Weights of a small mixture-of-experts language model, trained from scratch on English Wikipedia.
Training: a variant of SOAP for the experts, 443M tokens, 6754 steps.
Below are experts of layer 5 (counted from 0) of a mixture-of-experts language model. Rows are named router (the router's row for the expert), gate (a neuron's input weights, with its number), up (a neuron's input weights, with its number), down (a neuron's output weights, with its number) and show model dimensions 0-191. Each number is 128 + 24 x the weight over its row's rms, rounded and kept within 0 to 255. Numbers have three digits each.
After each expert's rows: "comes after" lists some tokens at least twice as common just before its tokens as in all text; "raises" lists some tokens whose logits its average output raises strongly, later layers aside. This comes from a sample of Wikipedia text that the model never trained on. Tokens count by the router's weight.

# expert 47
router:141098178137123160117133148122131101140102142141104137120172107134140126088134077153133086112146166095132161154140128123133102101147123144142128083137139101105128189140123116103155141106107146113125086075126137110146103156115120123148138142103127177114108100133145152143136144154113132090096081144163144114100128144130144131068127124140100064120123154123113178124127168098129169117133098123152158161134094111105156123116141122106137114095098125189140130144143146124135194140097100143169151166127100138157113139123173104118103127133068135135119146132137154154127167114128124129
gate1:088114088144140072112170092121132110148121116075058123147127135138099119131127172136145164128141171142158132144155101119149101132074156151138167134111127107136128122114141153174132145131152142106151139137094137111171111158140146135167171146145115131136144155151091115085152132126083146120140115122123129140136109142135127102105110197156150114159133138117112113106147164135149131137151152158130131167104102082142159135149148137162143151100189148111142119133140137123132164081103132083121113136149154129080158125145145126161112168149098140151123088159138114130145097152128128129
up1:124108103130128090100142157120116117148116143128136169108140104121134160140078128164099146127161118143148088107090124165105082118139112100161120126146142161121103157150142128147155130150143147151146152120140140151149108098083140125122133085157148091135107131125114161128190159095152147156104105150154106127145093146144148110087115164092140122135121147103123142108097102114121109111150128171092134165135175088134163153115135161141149128120105135121115137144111133144125145085088114119074144133099095123118121065172108109150104147137084126119160079160149138142154152179111104136
down1:147177125134115130124135125111184162121119099138147142122106172143099110102140145119133143150137122139154102105130170140153118127116131133119177122099086132135112111150192117119120091156148130094127108178116096138160141191099127123116131112144140136164120145137117121125141074122112108106115137153135159101108117098174126146136151125139131121091112182154127121141132125092152119108141121113111180126126138115112131123072119090094098137139100163124150095085093104159092121164137139154120135121100109110097150110161120156187149139163144121119100111151170114093116171138129093083
gate2:133110132148079134151119147128070124078125152132108140118101126165122146124133121176117089129126132120147102107095098114151123113129126092138145106111150146177131123141117132108137193149104135145141112124099201108113156124135119096170126116141084111159080110124149091090131121112153087120117139141118144133107175075115144123126118122113154109150118157123110116162152141156154101130117143155154102116112125096151129089092113159157143129148084100142115107161144098093095134108133113122116164111140135110131157155132097131147129130134166172153107089162154136099175067121113134129
up2:130150162166098074119107095133136127115123125113105112109129121113160141194099112120117142127097096144081132154121166093145125119030118124112109120141141130114133142113113123094136128101141132117124141176111120131114110156116103170132129136087114111109148142119125144073121150121118166106159146131125134126153104107128151142127137067147148106173148119156154108084114155082141117118158116131083147109142146127118124161145105127103117152109128129145165108101169137087122108099115155135130126140120103142112081176172152103101099093096099111163124144141127113150083128104157126150
down2:098103125090141132153131146138137130136121135124143136117113153144159173139151087078125142123099150124118139174143153172168083136104129131116133149086153140128141111164160136111118122128124178113101144138107127145100151126112121110146155114122146140166132133092128096117159151082105096130105125137133132169157142114148115140127093122144089108073142130147136155153168122107102113165112082133148133112130111050145140159103132128136078147132149145108089145139100113107139118129148107073157158071128133108148136123079133141170132139175139081126136111098107105108162088093130151138
comes after: " |", "-", ",", ":", " by", " the"
raises: "ence", "der", "g", "oh", "o", "ig"

# expert 40
router:134144106123131107118166115107118121112121142108141156149126087118138148101099114154147094095149147112113148122128082126115142131129128154157148150144155114171123184139095139163157143150122140176112113119076127166095143119133098092144153173152109101121136151127114103131125139146153124129178126118129073162175113131138101154157107088119129123102136148137156117153170145091101129124150116144119177113146140124109134127127133104129127083133113160113107130126137161127134128114118179145121154093135121126193154151152116176189104159128139146145117192127169126126157188130149161143
gate1:133137140163115130153103092151150109116145125110138081125123154121113120116148118128126103122109121118133155132137120126159139118122125151175156115098123128117103132136104080164066133120161085141127157140115132119106133141152106115124144168141118076126122091111081106092148100119085108107152156154106142138105116116132152092115096138133186088176129095128099144167150141107127127121098101158119095131120089141133147161108129136118131097121117108076113111104089110100118128138137101075108134187118158131102178129073095136107134152135121139175141159153110127145111095143164087087
up1:103065134158141113095137142113126102152085123133124103116083149093163153167104083154100093150099122116110124175148116146118123112133133154093144147107141159118148130128092104159102116088149122124085145113151127114077112135145108149165119156118161110090151127116141127125107100146102106144099119186087112162154146139144110109141103097143119150142144160148165137107091161136098145110100083154123090173137153150138168131120149138147136138093141071165123090153134143125121119113098165111114171108107151166115104121148109123162156125158131117146130129139127154128133137089138130107
down1:111115152121121162129102122122148105098174122118088127085108157162145139137129098139163115140114156112131118176111120116136123129130166183155160128113096107150161154132134145167087124133130146084166175158110103109056130137138126122121177153136147121140151083079144114103099108116107127150120131152134126111122165103135147165103133138127085113116125103162089112122177071084110116135133143142124118125123118110074176140104145126106133116098144138107172107115112122157148148117134142138119116174118172108137129133120098125142086125137107166106128110154136146129156110117157085095
gate2:166181105121059150108151106097102145133130123120102159075137125155081126139146141106118117168124115124121128137102118117123089153117106130103129134121102115150116188115109080141120141165090140137152119126116164078107150154123098162104139145134090150115160120127152152133140137151147152149127107131174134155160114117133078107114127103093171140104114115151133170127167154145156150166127133133137145105138147112152115182142090131134128143125132173091137100119152109139138174098147138126073167174126135120154133140152136129142127106141140156163113186117150133123152097157133151124
up2:114087153149104105127123126130100109138136114152117141156147083088113154120115137099145150102153127178121114104150170111147094116130124132097126096127101077189100132144077092105160122146153149095109141159139119112131143109106109118095074174121131137135128140124125144091115143157130131139156152158129116164128122116097146115150130115136120098146101162136137058091116150099116125155162150106129145141140117116159145118120068087133125114135136135139150145147153144147136140121153159115066086134145108136109124127186162149145107087110146178124138146142109118167097092115145129092
down2:115118153093105168124127163154143144109144109123190153142162125117112138131159120141127159084098129114154120170124158108151155164129179124136104124136104163140109122149187113133155072121177150131086105158151163108120158143091126110176173151134162108121133141119106130148169122085147145169126135118109143108102132104120101078131142138113108102130157120130142124144146085114142130139101124140100186130117117139124114105094134136117170104153121165111097149163113120164128106099115110132154152114139154124106123149100172138160089125123130135152096090139108114107143136097164095155
comes after: " |", " —", "0", " ·", ")", ";"
raises: " ", "==\n\n", " career", "====\n\n"

# expert 4
router:067117121113109107134144126141114104103145140088150163176120169138093119157129143161146091101109155130130095157146166114128114175137093088108109111122179091082125103128125133172151122159132131127101126128116161121113116166101117118120138104140147093162168126142117156127098123140118149125130080161137118098119140141129129144160092133082137146086117142119120120113108099147101087093139099149123169112181106142121148157160141135142148148152159112106153139122076076149135126098094117102109105131131141121153125072143129160112107145157150124121157138122080143112158137110128104087
gate1:106116097159144111143149126163130114120171117086100145122102121115144136185125188125149120156088137105133105127163131088141117126093109147157153120186139107141123116065091131116133202125117113133136141181124140109138118137125117108099114159126115132115107154088091135150140140124155176126119138112129126137078121142093135162115106156126117121134151122142133122121100133113113159150167124161141122141137106187109139148164085114135161130108118086124125099133199108140111116122149106123158131145133144144109173126149123143120141125111143115150093171164180093136135073149134138125
up1:123146088147132143121134124139078151155143143113162129178109107139098142096086090128126178114112101139146122157106110139179110146160119117171141117160140155119167181155142119137139139152097062134097153163123124098130147167127130119116138167145126128095108144129118129124134124151124130150157102112084160109140091106109154104107119133128187075153152124102138131131060130118121129114094091109145122145145143120168147107081144122130150157126166089154108124132104104130104138138123121092128111106152164142103097110169130129145137126111091106133094122120061133139159136147140141122
down1:138096130147148118127131100131094076119128173150082123122124111145133093141123141075142121100122150124112144159112135098105095149175107139134161118158126088169160129106076127114095082125150133173150148129155125117131133178132109141162145169120147157121090107140108163093156144116098160109165163122145170146118158124153198171127118133119112137103115147148101113149116142103106160152158126141124075107153134137114124160132090086145145111121120112098156104132149115118175150124139159114165133160113140109136070114138144123142121138116125149155092121139127141117138122147075137146
gate2:126113112163129147116146138159151166117128146129123144117159123152097142110134151102099104153124126176102115120124142084115128100168128132142129133154109112107145149114092165117169104128118098116115053131111142107124143125120150143172113125133066088172131110115162124154137113119138153103128116116100138161134155087111142121139146101139117104058069146149160169146165146133123131143140159151103115110129125113125102074113133100158115147143107129104119115121148129082151163101127128119061118124125096104187138121175137126108099103129143166102124155117112137147109091161165105133
up2:118123157147122085132127080158162151131159150109081123105115124111138131163124123112083132098161175134165129124121130110123168117112150113094146170093168132151116136153146130132124145113145142115126167135125135081124113113103130079095136198130082145112149111148168122132138129138114156105157112134160153090151130119131106155134159107167131137152068110108109096077101133141139137153165104113121084116117187142164128123097118125110110138126164115137153096109140103118126111128097157089096123127121135114091137186106147092174135087129109108134128168137108129144129123126147106139
down2:144151117125146133135127121110140143128123159099115123156163117163154150103120167144125125131107128092127122161119124090115124167141132142150136141133117150143150167180103125114098112136116115101094118160123145092120152149113145117155119131115134113116096069139081096168107156120091123107092131111084130135092168107137131087098154116160140143140187132106117122122116066106091095182170131081147142117139107101081078141129131159130159144147126145104084157114120108129096145105108159149122113105099122167121156114080138131168129094126121174100142102124106121134150096114095141130
comes after: " |", "|", ";", ":", "1", "2"
raises: "ey", "oin", "0", "uy", "2", "é"

# expert 26
router:160168132118149115146150135061146133156134117128135055106174151131132103101130089141121114135124116189091122153125137149097090167106153150110151093132111142107175163150100148103105125081101093097146160139166139132124157130135140142077102124102162110151100144145116142158092135143146106119114144135123123125121102102124140115129182171128136145164190138124150141123140113089126122102142174138101115166134119152134114107124113105128087120094123068131140177147103129107120138153116152111083145089108100118118091116115107124124108121130127129128114131129119147167130152144134133098
gate1:114132095142130086152144083136133160132104108089114159173169144096090111157145166127112136125133130151112118122158120139122076145134103151139122106117120131134113116111118057149126182132114102093153136147118152130132112105126110130146128114149104106106148135147115122126137112122091158132183148089106124137121156130146169147127117103144105144139137149135128121110131093106100171167176153159149125163201110143109156154175126121128158118123124174091175128135130080126136124157166127123109122153134135152149144115062138152150104103160113094117145111096121150172106100151141108136
up1:158095096140153107132108170099103104087126118115143140144116079109117134165074123159132149133173136118115104098106141139140104150136108122131117109139107167097133123131084129083106145185151129118129134123148092132102101151073082138123106146109140140140124122139134122129145119108139146124126151109107104118167142169156119077134155115125137165169116145109148130158064142149113160094112139144096136135173134132099135118111092132171130195121148128111076130114122095129128154125072151153087152116124139152097130128102101118117133112131110119125171147108110123124158172121094091142
down1:116130157092103137141108113134150104147148138182103111119091122127091091120102135095128115129119137093129150143113157114127116158136127154160120088136112072125139123078150140131103091125138118129108147183078106074113127134102137121083141122164123118164085103097193117155106127112161132136147150091127142122138113160141120120129146158136122093128177125117126120121121118067124103104138115159123165169161128137109145138157133129113114088175122143106121113130112177206096149145093144113129122134131102102125161106110123108122152124161110168147102135142159115139150125131150089143
gate2:091180123082134098119134143163118127153145140099069128103129110125145145126102129173131121157160123127125090106119108126151120127125135133139150118103132132130139143114126182095125139121162128148128129156108133075115143164070154104123159090118120111130139124144179141097169131131120125142113151117104141155136131083130120129193152152120119145132114114127144133145139147133105142142140123164156109119131083113101106147119146112141129173134105101103136142128157135066113145096166043181108132180132117101127085141147096124158147130164105125120096106097115158139114145141165136085
up2:076159166117120122116130110118153128135108122122137131111161157097126163155115132107116139133111134091096076126123105092149156086126127171126099146156114124156110133118106118121152192131128123117111123131133134110102115144116150142067096144157159111115107134123123157154072174127128180088148149134144146123133117148150126110134140095191161150131116140136160100112111113142137126116146195132132093123139128139169153155157132085104145102135100127199154125110158126114135119099133151118088129160125137148144151125139126119095111098104111160155120086104098105156085089112141161109
down2:127115122111131159138135153148143111143144100127131178156143179137168108144116137144114156103117140141130122174107169169143106106135117117155162172099123133149093154148144157143135085121159153186144146150138174137143116101116119095135171102113157117087128103101126150148157116087108133151115135101090139150112117145104126112090150132167102154149151118129135120129147099126105159128169078132110120117121110113075138091074119135143140134118157103128140129133137139106106112168124123097184143134118129099154118111062117154154140123134129136123152093130138107093096127105184161079
comes after: " P", " F", " p", " T", "P", "p"
raises: "el", "ol", "ended"

# expert 19
router:125068160098106146116105123120124108090148143109155128123149127161147085136140111117182127131116129128140100137104135131136120122126100105147135153172142059103168122146199154124141108110157106097105103113122135128095086141116139103163151124146177091131076108126093168125134105154087140132142107100119117134127097136150126121147130112099078176131129160146130116143131145140122097115141132152083111107088114170142134149132150123152148097129151134117109155137146113130147157120129121125110122145076093070175129137095137134096142138128102126123177131092141147165115133107085165133
gate6:124108129089121150149150151104120147119156098125143163142117122104113127148111107147143103104148182129113046097123146143145125109143161137114150154125093113125127135068133146122139143120115145143147107132112130099149116104087153127156086107117151149113083142142128132135131125157138163107099115096134106124104115086097174145121138093077127162130111133143120148082104119154143097123091113134097079166096143109144153116132121081106130109152109094121135166129104107143105133076137128115165153118097117108116122123128109102127132141150125145149124112060139103106123051104145178142
up6:080130140128131153108121082141078079114111148098074092113160103160086123114142144149141121137169177138155162152111123114103095130144093125120116120149135151091093180127157103112150077159089137146103126134145118093114122143123140107085114130082106137142144117098131117126130143140129119116088136111154100129189125116119118155104152141115122124098087142123154139125144118139112158117144146146130128142170083115117157126083136119158148103193139174103147140134106135120112141128167141140088129146129113146154128071125154100101144150131131168095156118166121149163140118111109125148
down6:096118114156098131173192128137137158129097111150151116148130181151108102099110117118113123159141114088134132114138159120141131126128129155151127136119145112167162130114114134176165176116107137130110145092111089123152136127116120120143114158109106132121146120131158103087118156144135123138112154139116150098101138160134113112153117076140140126081112067106109091166107154116130166133103146132115124133132193103122138126102120170131067147182150098149123131097092114135126132126113114116129108051116142125154164147148149145105068123146149114148186117095131115114128112137149142141
gate7:127103147136132195125172131151118091130174104109125158107113139139120110143126138189089125097140126116119126104143139115135172100142113133133132137163182112109134130140136117138144147096130136129109113097149128129144137147118091151138107108065136152091143138135102104104075161134135142157098088129172094123151171127164127118125128139156100121153097092105117131115138114147119172093121115166107165152177112106087156119104158120158095118124145098169107158161158133139120129125109159160173129161133139102134120124115109175138115152162107117082124137144134112114100102184103119150
up7:113109099149103160121157140140104112127143127116161162142110152147123107106118135148107131122133116089120099097134145144090149083112138139120133138135169112118148154131080132118174193093160098106093161114113123105129086154103115107153108104109099082148123100093109141122110108131122169122108093137126116129124145114135126117146111107187135109087143130141103139152119113117126188121155141160098148123155122144100151149111135103083133143118153123205156139171136126145115112110103137147106160171120173108138137145134121142134111169153144104049105141142095113129108108127127110167
down7:137137116147168131116122112130107179100156133094096136109114114110110142138148110101157131155116098137146112149132137116127113157128083090092096127127135166110138132152081125128077123146165116123162128206164135143095104166135148120116177117118141101120199144142134127113175093146175143123151148112101173119162137152130112124118128184133114136143126141139141066097117139179115139115159127163112153113095118128182143113116103128124119101132145130159135132138109128113137117122150103136132127132131138181135117126116164122067153116136184117124107124095099162100128163132123126153
comes after: " |", "1", "2", "0", "3", "4"
raises: "02", "09", "08", "01", "05", "03"

# expert 18
router:103130130157154146143124116109130121133141117123112082110104175137143141118142122098139123101151159124169115098189131085095144100125156090154132136088112136129123117130142110137122106133100155079079104093071119148125147147132110143084157133129109110109131106085120123094134101091148107121139142134092145096164123083122099125142103108120164118101109094122084162119121127167126140144131099120124083136168143149160138133122129142091104142132165127117147097093128147142088057103142127104094095098149132092091142101093128121146140126126126116145125123124085146106095136173074136136
gate0:116091141133122144110089126139137078153125118105123125098141146120103101109090132116092129166122115107140091139148133127153112143122107132052150125109101125082159081159134102120117098141134189085146106142178119112143150114168126108098153164095083134147175133087070116156102116117116108141149167157121129116121148141154155126092119111130076120145097122104137113148139158128138126109136132101164161111118128124105117126134078147098132144154155085140147082118116127126120135104147098185113135151148112152156122155111138121126142111150157159120161141171124110097140134105094106133
up0:120152101104128140135112162083088125133133116145152142120097124126126132187186116143183135100135157137101170116082135133145134154092129136162115121129139122162133163139111157173144117098126092173106155085095159113119124151141173134157121109143145131092075119145177118130166119166135161109123099104141131136133107070145123109162126146132177125113137118150140165103114076120098088143120104153087099135134128120101141143161163132121124133113100169124085169126107150145116140137143170085135129134133095114097120125151119126148104140134106130090111116118133151146105143152155132095
down0:093150140154135115083119109111139098106151155100094115087171149177134107123117141156127144146096149090161120086128137077111139131122153100145108127104130153109117153129157079122086091129123149112128097113149142173115156126124092150095118140136161099144141105137114150138112134084135111128168160156108141142135119141081133104106114077123074161144112113153125141132146154182075116155126140146141118130128131142125108147113103082129144165121139152155095095155130135117112076105167161144152131119132135072120124122170149144139080132143144134144168128136092156113117102148135104148
gate1:124127124108109163162119073150120147131139091122096131148079146095110108150146143125149182180094145142146137157135136119158118144140124094193148112113130097149113106116110135107143143137114142119124116181115159093120095166137099129123145138142109139121132118108097154109102111080109165132149115145111137106139133110097107092173114137155089161125120122158121113145135118143205151104182143122165099150158119168182086136150149174101116097144146095097154142145122116123082086141127128145106101144145159109137161150115147126132139135128148117150099141123117136158100105140130129111
up1:159147123139129097167109149099124142134160151094137103126138087121114166136098111201125113135127111118135129096133047134108114117145147131153133130099133144140094118135134092135101170115123103188092147109166115126141129143106120156119107095127137136109134140123131148126151136126118083126110107126080121123196121133161166124085115119110103139136093162105156142139098146116153159114098102136145112134123136153152119098125138145112133152165128105147082178153160107132110165118115116124118126119107100175105104106183135097142088076158107094125112129153090152089136147144130117131
down1:102133141144103183175133114110126100133107131153103154122104115141149115136141139074103159137162114154147166124129150143164154144145094116116123136129125114057144157105128172129136119137088146095149144128082139091096140152126157119094156176065132095100105107102149120096127100081133112155146163127108119102098149106097083151108149154137147129116126133139125128143139106122103152122180120117113146105163090113140141178135159133125131127137143136103143087113133125148157142136132140150131108139133137119086121116059135124118135197125140153117122105143168142141146112145173130097
comes after: ".", ",", ".\n\n", " one", " part", " due"
raises: " their", " the", " its", " them", " her"

# expert 2
router:154142105097135052120131113117083160083122150128158141144075159105142125134121119127104139100164075131140143133128142123150109131144102071101092145139137122178121134092102184183162139128113127126136125167177125105116100125144141091134119142112131167104143115134161104125133161116129139131113118135131133104111147114120140094109123157146136149102106164137117131124145150145150157174133129126156141144139123090154082156157140141145094116086092143145136113139132118143126168119114115149092160148101135113105070144093106106120122110121124125133090102104107100155154078180129141096
gate0:112100130120141158106161127123165121080104155123115157114144137129129114144111134129097120132135093161123185107162180125134144096081126126099146108142081146082147142151104160121151157095136139122078186137160111118136085140197158144136121103141143147121111133123104158136141126135118181113120124117139133110110178140140147107108121136155084103134104185128153139084148108115115145129123069145121159136168102137126117118126118130125144171150110099153143142139109192137104125136124127134158108145132116158154132125069085157123149124145102171143128120102122157134153104107131133144
up0:153127117153081110164080142058120134116100168123144131083128133163110138176158105141138122133134123180146088156082121134135101083132073144147120139107126119122124097120136175111108104089122155155113097109134144102165126139092153127135157141096120114110126145135125102168150115117126138160121103116172103148132130110119133138160118125123175097111121126116109117118088089099118125125120140122137192138163165162155140161119125113137127150125061117115092153115121097161138179159079131113114134165103139130114127136130137134146104130097116114099090137115160116116121106161100115110
down0:126141148124111143081084089118144136118135142151118129120145141151133114091138123101149133137100095125124137135127170117126142083108134097127130178140155129173105146159119127140145113078158109122116144144169121123121164123137161135106086112138178171121133107150135117131042068110166124120162155153137143154102125134117087120079123133120118094126124151152110113101142207141073155132111108153136111126129083106092171152109133124172120128114163143126097154135125123111106106143123105152154135102097117121145151128146141155132137116104126147135148158154079163155119142123164143139
gate1:148129107131132127153168148125117159124119142136137141138090145082135118154157161113126098134134178133110131120156101077095166127092126153128152144127098114093125161111129113153134160115132095132116096175135106088098120111119125144135161142105115134138145163140068123130128119104081138125151121151165135112138164141149143091079092149127125146178146131134138134088174164141122114141188134080118084156112120164179155126120158142160109096131182138110137133108134140113117135160110133122139119151135172153148152130106094151094134094130081133116109178104159137100136141139144101120
up1:156125116163136121107101154112127130142116141162156097169102154153102151149112115131114147117147117100125159137135103136114178137154153148105096137162091162111103150131126094129126151136123114113135124164132117099119121107108126132121092114142158142118136108134075138089123121097154140144131139143101064144131144136153132105121118146123110170134116140141172138184085167124078190068100119134116144130107126093140144109114110113128150152160118098133101126115147125126149064081089135120144166160114146154135092114186079127088137104111129087123098134109108119157116149150093137145
down1:147129124156096175153164126088106132112145131127093137136112158140151099115146116098117127134133152121120160132173154149154076151144136137175141120114143052125163102102155172122142087149125127166120145135135109141120135107105159111126110122119138131130129078125105154107162072096118118132108143109109159121109105098142105161131153109083110101141139143158105143143114125094149061118163139124126166148104146158079107196115145112112163120144131176127153112134123149104120107138098153148134119094133134110103132100142158152134168155139118135141096120078150161119134133167132139109
comes after: " a", " the", " and", " was", " an", " is"
raises: "op", "it", "ost"

# expert 32
router:142108114129105063117130119135116149070099150166131143138143125111128108137129132098107096094133141125103142137127135079150167144117144174110132104115092118089108121159085081098161167092118138149136125118099114141142121141117138157086144133117140139145159132141146133111128102105112139153147146122150130141105130109122111120103128162163124171124156092137067132160102112150158137125118168070111103139131162155123116163173109098130145169157165192153117106102126127138120141100103158120074170154094142085110102157109130130112096121117144148127130108112121135084129120134173145110
gate1:126113163134120118154182090154125127105124092156125136157128155127112087150119134140132133143133157147098122134135153078121100088123131143119114116135142143147102178154125128128095156135147131141149138172150137103179140133124102129131158166117150134129164090105067152129190111108096125151141126103159146143133120122138133115115164151161119144162145108156054131122140152147142114108152104143138108137135132170120119111105131130170093104125165125085190169099136158175114124107109096085117150152117123102118121142128141131124105133132093139114101155191138130140178101124161114117
up1:168119144155151160134104136138122166110118147125158112135138102146107158132084129133110108074143175182134141124159109149070129124179116128115114136107111197114136168135165125112165093125134143122120126136143120079108160124097127140151126119161105146110131151154141143123110106132138165153121130154135098142107121143082126075110114141136158118117110139138150155150096152076128122107107115110134096125128142105132140136107163114134158174139066093083119126118156132135159136116086110123094154115139122158140106126140093089106149085115133148098133147111074163103141120119092109166
down1:120133151142133110170132122134074116117103096136110128120121170129134104163129119105135143119149122120092146126145160107166095122115129139116148102111171056166144071134152130135110137098126123158132155141104145122137120141142135128120143147142103180135119066127076093111100114123121120144106106124095116109127139122160067081119130099119053129137129144133126112131151126147163130126138137143123120153107133158122139103148133102119102083157152145152132052112143124125137163141110150181090091079131091129104142118164140131158129135150135140133130158164153131157105123135141182104
gate2:087134167155124143135157135137060132139128168127111147148157126115116132098127134092136084097125131152161069119109107138113146093105154118119119117141098125109131165110150140141165176162115139138121163101158128140123104130086092111145156121098123134106124139156165158076151149106138111098162162130120092132096092127161119145128168177117132128136138115108149131088115109162133134114129121162133108098151102160134090152147135138115120164142140087154139123115184070124123122148130097092065177134148141104126134169095115129121086133145126131151178102126142135133138140136107120139
up2:116095096130112123132113130103101180108133112145077091092124152129089129102122127085106093100128112144116102090118153124124155121118150110096143118136084126139100149114081093125132163094155133124107129152122099119092115141114090124072135140095105114110094170130166146102134121147126154117150093118141149111146124109108120130207144098139174116102059148130120120074100102139126105141175109156114112129136174114170145148129137113116110139131146148154098130103164105127097143126086106131069115155113154138103144133126091124107119122121107155151142126142133144151094146146132101132
down2:126130131124176121124143179143142147132146110090124164105180086147166162147128101113141164153089103089164140160098128119108093123138125127154145158121185139131143130168162125146138118120135144131130096185125155116173145122126124093139104091129168148120155125121105121107166130072112140156117155141115167128120164104135093127078111094147131150158162113126145152145138123109135103136121104084162138155100106148133141151090159147121124102119114100146158128119120143119130124132106153171153168086153119135148117128119119147160121166097160106111130116103128086100144122133093171082
comes after: "-", "==", "===", "\n\n", " (", "|"
raises: " and", ",", " of", " in", " over", " |"

# expert 45
router:128151119097113137147143125161155169119146145161110117087121085099120131110110166109126171143160141129106142099130107103148104155099100071125100117147095129118116175140184124139133107146120123155125130165126080105112142067166105149119127128118107131120169145150145101163128156103131152124143163104142144133128093120129089149123105109108094200109108101127145125105153132151128152128108146133159168125124139111149126109086136146095145117130092170102137124093116134123152111084102126130145139128136142153118073151152144118104137133113155157163101124112137103065135160144080140169
gate1:157133132172135119156081105183090159091107097130111115125113124097128129101130143112149114163156145155157163139144137109135145142102151148127125168152175098137130123123110119127085143149130130103149113170142125150113128131140132193127103148119123083195118136126078149101124116139078140123147152139119155146164145124100165120135161175106136127098092147114132118117160154123130138112129117091123149129149095114088144141159149109149114149141127087122123088110099104102095140134117107100154100168123151150115146116090117104143163107144112118141079146166168082091132103118157109148
up1:140137146121143107133095140128140085119150156136158140135145129138126169170101102161100136124114106103124074133114090179101119117119131115169088089078150139093112134130152132143113156167111090123149117131122131137151134122123123093161120122130136126079151140125129128129109134136150079161114130150133081127124149112122118103149128129128128112138107154123124112144081155186109162109087118175097081167149155121175103129142114127171161116101158126128096167170107157173124125113156121146091188091129134131182136148156116141110106098119128096120143110109134171151134090121132115139
down1:111137133146140130193119105119131141129167133112131152131115137162119062092127112107106124127124135128112108116158138079124107129142128117140104139108110094146159155129135138116146106118121128092145107122108127112115173146102155047082138157117098141171119130082129113142146107104129108099090117114133109121164107128111115132130149093116104163101155133194122147139143109111177138144143126138167140087195128162101116122130145095085145155153127150120126059127102095158136102116088162186124119141121091131102119151094116138117151129119142117135095136123126084144137122140153147112
gate2:102134151109127113106153137157086101188149096141117147166150089137124111140081168137123172136143160128116113105148118129167129116132124078132071116138098118150142151103118118091166143099123157178128085116101139104122122129086108169090147136072124158123113161148106114125146165113151165128129107154089139107134137137154103151139161118132094110114098145127110165176120112099093155178138103159161130159114159112124154107136108151109113091128143114117117100057158125135153138079133127142156170130120138130147133151138116118139125115148107125128111141158163139115122118127105152121
up2:096113149107126106074162109080127119147131137141127132137146154086102135129129139139082121116168124160120110144122148114138145134125150149125142139131094149167106111125145059132136106153179114116117103114105111108145134130124116132085106176117118150168123129099117152118123151180138113139126169134091080129118134153127120133136138167127084079159089157142103083104075120124110102123118176125095128143157124120118097124105123103141144110114138129150131125106139176122132135083114171112092153169154131091126121156142110110144176109132108084190121164148130127127116091163130133158
down2:159134153101116147129154149150098151098152129089147156124130141126124109100124115149127164082112124100162142170154137195110146133163149105174109123133159103136126141173145146089157115112113153122113130149148157169100087118114121120137139096142150128122140112157103108155113161097102164124091100116093140178147117133130123157151113141108157143115152125119116119131126101100092124157108133140164136172119135127134131115122106143132121155175132131088130142106118137135144111118131104108163104112132113156124168112070065156129128077183125130103127072107091089095135106102129144090
comes after: " ", " (", ",", " United", " in", " New"
raises: "===\n", "===\n\n", ".\n\n", " ===\n", " ===\n\n", "\n\n"